config.yaml
num_hidden_layers: 18
hidden_size: 160
n_experts: 64
d_shared_expert: 64
moe_layers: [6, 7, 8, 9, 10, 11, 12, 13, 14, 15, 16, 17]
normalize_top_k: true
balance_loss: 0.0115
vocab_size: 16384
norm_eps: 1e-06
tie_word_embeddings: "early"
learning_rate: 0.00999
batch_tokens: [32768, 65536, 98304]
train_tokens: 298500000
dataset: "wikipedia_en"
Below are experts of layer 7 (counted from 0) of a mixture-of-experts language model. Rows are named router (the router's row for the expert) and show model dimensions 0-159. Each number is 128 + 24 x the weight over its row's rms, rounded and kept within 0 to 255.
After each expert's rows: a language model's description of what the expert responds to; "comes before" lists some tokens at least twice as common just after its tokens as in all text. This comes from a sample of Wikipedia text that the model never trained on. Tokens count by the router's weight.

# expert 3
router [152 162  90 152 110 134 102 101  75 146 130 154 155 113 132 140 140 138 116 169 157 133 117  90  98 130 114 116 134 117  93 134 130 131  88 114 154 120 136 114 115 118 136 128 107 118 109 126 112 144 147 124 118 130 135 123 159  99 189 127 140 116 102 163 122  96 124 145 162 142 161 139 127 119  91 119 135 138 177 123 130 113  89 127 163 130 121 136 126 127 137  90 126 103 151  99 127  99 179 111 100 135 155 117 117 167 158 203 101  93 160 116 129 129 156 128 102  83 145 126 161 167 153 100 117 151 132 116 134 130 146  88  88 110 146  93 125  70 167 117 104 122 119 129 135 130 135 102  99 154 108 133 148 124 196 132 151 165 127 154]
Pipe separators, line breaks and semicolons ending table cells or list items, often after a closing parenthesis, such as (DEN) | or Awards;.
comes before: "\n", "| ", "-", "- ", " MP", "- The"

# expert 37
router [110 156  87 117 133 140 110 130  83 121 129 138 115 160 108  97 130 102 115 176  96 127  85  82 145 134  86 160 108 114  83 125 135 123  72 122 145 103 161 111 151 109 130 131 152 108 109 148 126 131 165 171 106 110 143 140 145 103 132 168  99 159 138 146 122 100 102 137 176 141 148 129 159 141  65  94 132 131 167 104 175 124 106 110 183 142 122 153 104 122 147 122 128 147 140 161 134 138 123 114 144  73 135 119 122 106 128 179 149 100 111 106 154 138 143 143 111 138 163 140 148 179 143 122 132 141 144 102 121 110 168 131 155  87 155 102  99 115 117 105  85 128 142 141 154 143 151 153 120 148 161 144 116 118 132 119 136 129 138 110]
Month names, in, from and on, and commas or dashes before years and numbers in dates and lists, such as April 1961.
comes before: "1", "2", "3", "6", "4", "5"

# expert 54
router [147 176  89 147 115 119  92 142  94 122 131 151 138 125 139 128 129 135 127 163 142 140 120  84 102 106 111 128 140  81 101 125 118 122  94 121 153 146 140 120  61 157 160 139 117 118 109 147 159 112 169  99 105 107 138 120 115  91 170 116 153 115 116 193 109 102 130 137 159 123 168 134 156 154 104 127 142 140 207 131 151 136  94 115 164 133 122 137 130  96 161  79 105 130 111 105 119 111 135 107 123 121 113 103 138 138 104 174 105 144 167 126 146 122 117 136 105 105 142 118 164 166 179  94 144 160  91 110 128 153 149 108 128 122 149 106 125  76 141 126 147 149 127 133 119 122 137 109  89 136  94 126 143 118 173 129 142 134 149 131]
Pipe separators between numbers in statistics tables such as football career totals and league standings, plus some plain nouns and names.
comes before: "0", "1", "2", "3", "4", "\n"

# expert 40
router [124 135  95 123 123  94  80 109  71 114 141 130 159 117 131 175 119 129 124 162 154 137 114 124 150 122 111 134 137  95 123 129 110 112 132 147 153  92 131 107 152 137 142 129 108  92 105 131 144 130 123 101 153 148 136 117  97 115 154 145 131 158 112 134 132 109 115 159 122 122 125 112 126 115  92 145  89 140 139  99 128 158  83 163 195 148  82 157 102 138 134  95 147  99 143 104 135 129 160 138 147  99 117  85 108 135 117 152  86 150 140 123 123 131 187 120  98 115 140 119 140 155 121 109 115 147 154 125 114 122 121  77 168 149 152  77 111 111 175 132 128 120 139 163 158 136 161  61 137 124 122  98 120  87 163 167 172 143 128 133]
Sentence-final periods, often fused to word endings like "s." or ")." and decimal points in numeric table data like 2.110.
comes before: "\n\n", " The", "\n", " He", " In ", "5"

# expert 29
router [110 147 108 112 143 146  93 105  83 134 121 166 150 132 109 160 127 138 118 139 147 156 130  87 114 121 117 121 135  97  96 144 113 123  95 131 140 136 144 110 129 139 128 101  95 115  97 140 144 152 149 111 112  94 138 137 116 100 144 138 130 129  98 186 118  97 153 143 124 162 131 131 172 131  92 133 136 151 187 123 144 125 123 137 155 121 123 150  83 103 153  94 114 104 143  96 118 110 164 125  97 110 127 109 122 170 144 208 136  93 142 117 151 124 133 137 108 109 135 132 172 165 159  92 151 170  91 104 141 132 149  69 134  98 157  86 123  90 148 110 144 116 131 160 132 121 145 109 107 163 108 107 131 127 194 125 146 143 143 140]
Nouns ending a noun phrase before punctuation, like collection, level, building, tracks, plus newlines and pipe runs in tables and taxonomy lists.
comes before: "\n", ".", " | ", ",", " |  | ", " and"

# expert 60
router [145 132 121 112 116 112  95 103  81 129 112 134 168 111 155 149 136 124 115 182 158 128 116 118 117 125 105 146 141 123 103 141 118 120 115 150 127 107 140  78 114 154 125 123  87  88  85 108 159 143 110 103 152 125 121 148 101 108 131 137  95 127  87 133 142  90 114 149 137 140 129 142 118 143 103 159  92 182 137 103 146 141  84 152 201 158  78 152 101 132 155  68 136 107 130  98 131 109 139 130 145  96 142  89 132 161 110 129 119 152 113 134 101 123 161 125 105 118 134 119 127 142 144 104 117 142 134 127 110 131 114  70 156 125 152  84 116 123 159 149 157 129 157 154 163 146 131  75 138 119 126  78 114  90 158 153 149 136 122 137]
Sentence-final periods, often merged with word endings like s. or ing., paragraph breaks, and sentence-opening However or In after a full stop.
comes before: "\n\n", " The", "The", " He", " In ", "=="

# expert 17
router [110 143 111 128 150 129  62 107  66 129 112 195 153 136 120 126 106 124 139 147 124 147 123  96  96 114 109 143 151  92 110 132 139  95 150 105 164 133 145 135 105 127 121 144 125 106 119 134 135 149 156  92 134  92 118 123 123 132 124 122 118 134 118 165 119 121 123 142 110 121 134 120 130 152  62 136 125 150 158 116 167 138 126 129 113 150 137 168 106 119 170 104 135 112 153 128 116 121 169 154 137 125  69 123 128 131 147 191 115 125 130 126 168 113 129 130 124  99 132 122 202 158 149 109 140 144 103 124 132 137 133  93 101  93 141  67 137  76 171 106 148 121 122 117 153 120 136  97 140 142 110  99 114 138 161 145 164 129 175 161]
Trailing digit groups of years and large numbers after a leading 1 or 2, like 011, 990, 015, plus century after ordinals.
comes before: "–", ".", " | ", " |", ")", ","

# expert 21
router [131 174 136 131 133 120  83 150  96  79 139 107 120 125  97 124 153  76 161 130 107 143 129 114 106 158 121 122 154 101  97 166 158 105 123 102 157 108 135 121 117 158 152 131 106  88  94 152 124 141 127 105 123 103 139 100 140 159 106 144 144 151 144 157 103 113 133 148  94 127 102 122 134 168 107 106  82 131 135 139 154 116 116 199 143 158 119 168 130 117 177  85 115  92 140 108  91 139 149 138 103  88  98 109 136 150 151 123 141 155 145 113 126  88 134 129 152 131 149 139 142 113 141  96 125 152 108 138 156 168 169  81 111 176 143 102 104 107 182 117 159 115 109 147 145 135 147 123 110 133 141 138 113  99 129 107  89 127 141 129]
Two- and three-digit chunks inside larger numbers in tables, such as 32,668, race times like 2:15:36, and record IDs.
comes before: " | ", " |", ".", "–", "; ", ")"

# expert 8
router [146 149 103 134 160 137 108  94  93 146 116 110 139 134 140 109 118 160 155 152 145 147 114 135  64 121 111 153 186 119 126 124 116 117  93 125 151 108 113 145 159 127 154 110 106  92 140 151 123 109 117  96 125 131 108 145 134 143 116  63 115 149 124 169 102 121 102 128 164 119 108 107 155 111  99 145 107 173 174 109 140 126 126 129 178 114  98 126 156 119 173 138 136 114 115  71 139 116 123 136 144  95 116  83 131 165 190 131 103 109 154 132 112 114 134 155 133 151 135 134 142 136 150 102  99 108 164 107 174 143 137 132  99  95 152 119  91 156 191 116 130 137 107 125 152 124 125 112  99 162 154 136 131 128 163 140 152 113 150 155]
Numbers in dates, times and table cells, like 20, 45, 62, plus number words three, four and mid-word pieces like ear in Sears.
comes before: ".", " | ", ", ", "–", " |", "th"

# expert 11
router [114 159 101 147  98 124  88 119  79 140 127 160 159 111 135 137 134 137 119 158 156 152 127  88 100 111 105 119 150 121  93 135 141 127  97 120 154 138 159 102 105 122 137 139 111 116 106 140 146 134 138 114 126 112 136 148 138  91 180 127 142 149 103 166 129 102 118 167 133 157 154 151 133 126  80 134 141 137 185 115 132 121  99 133 159 161 124 153 125 135 144  96 123  93 142  97 119 113 165 142 125 119 139 117 137 179 154 193 101 110 142 113 111 128 141 143  97  81 143 124 176 165 147 104 117 150 125 102 143 124 143  93 116 136 158  99 126  87 171 120  94 105 145 145 140 126 144 104  93 145 114 122 133 114 203 149 175 158 137 150]
Commas, periods, opening parentheses and table pipes fused to word endings, mostly after plural nouns like makers, newspapers, messengers.
comes before: "\n", "\n\n", "1", " The", "2", "0"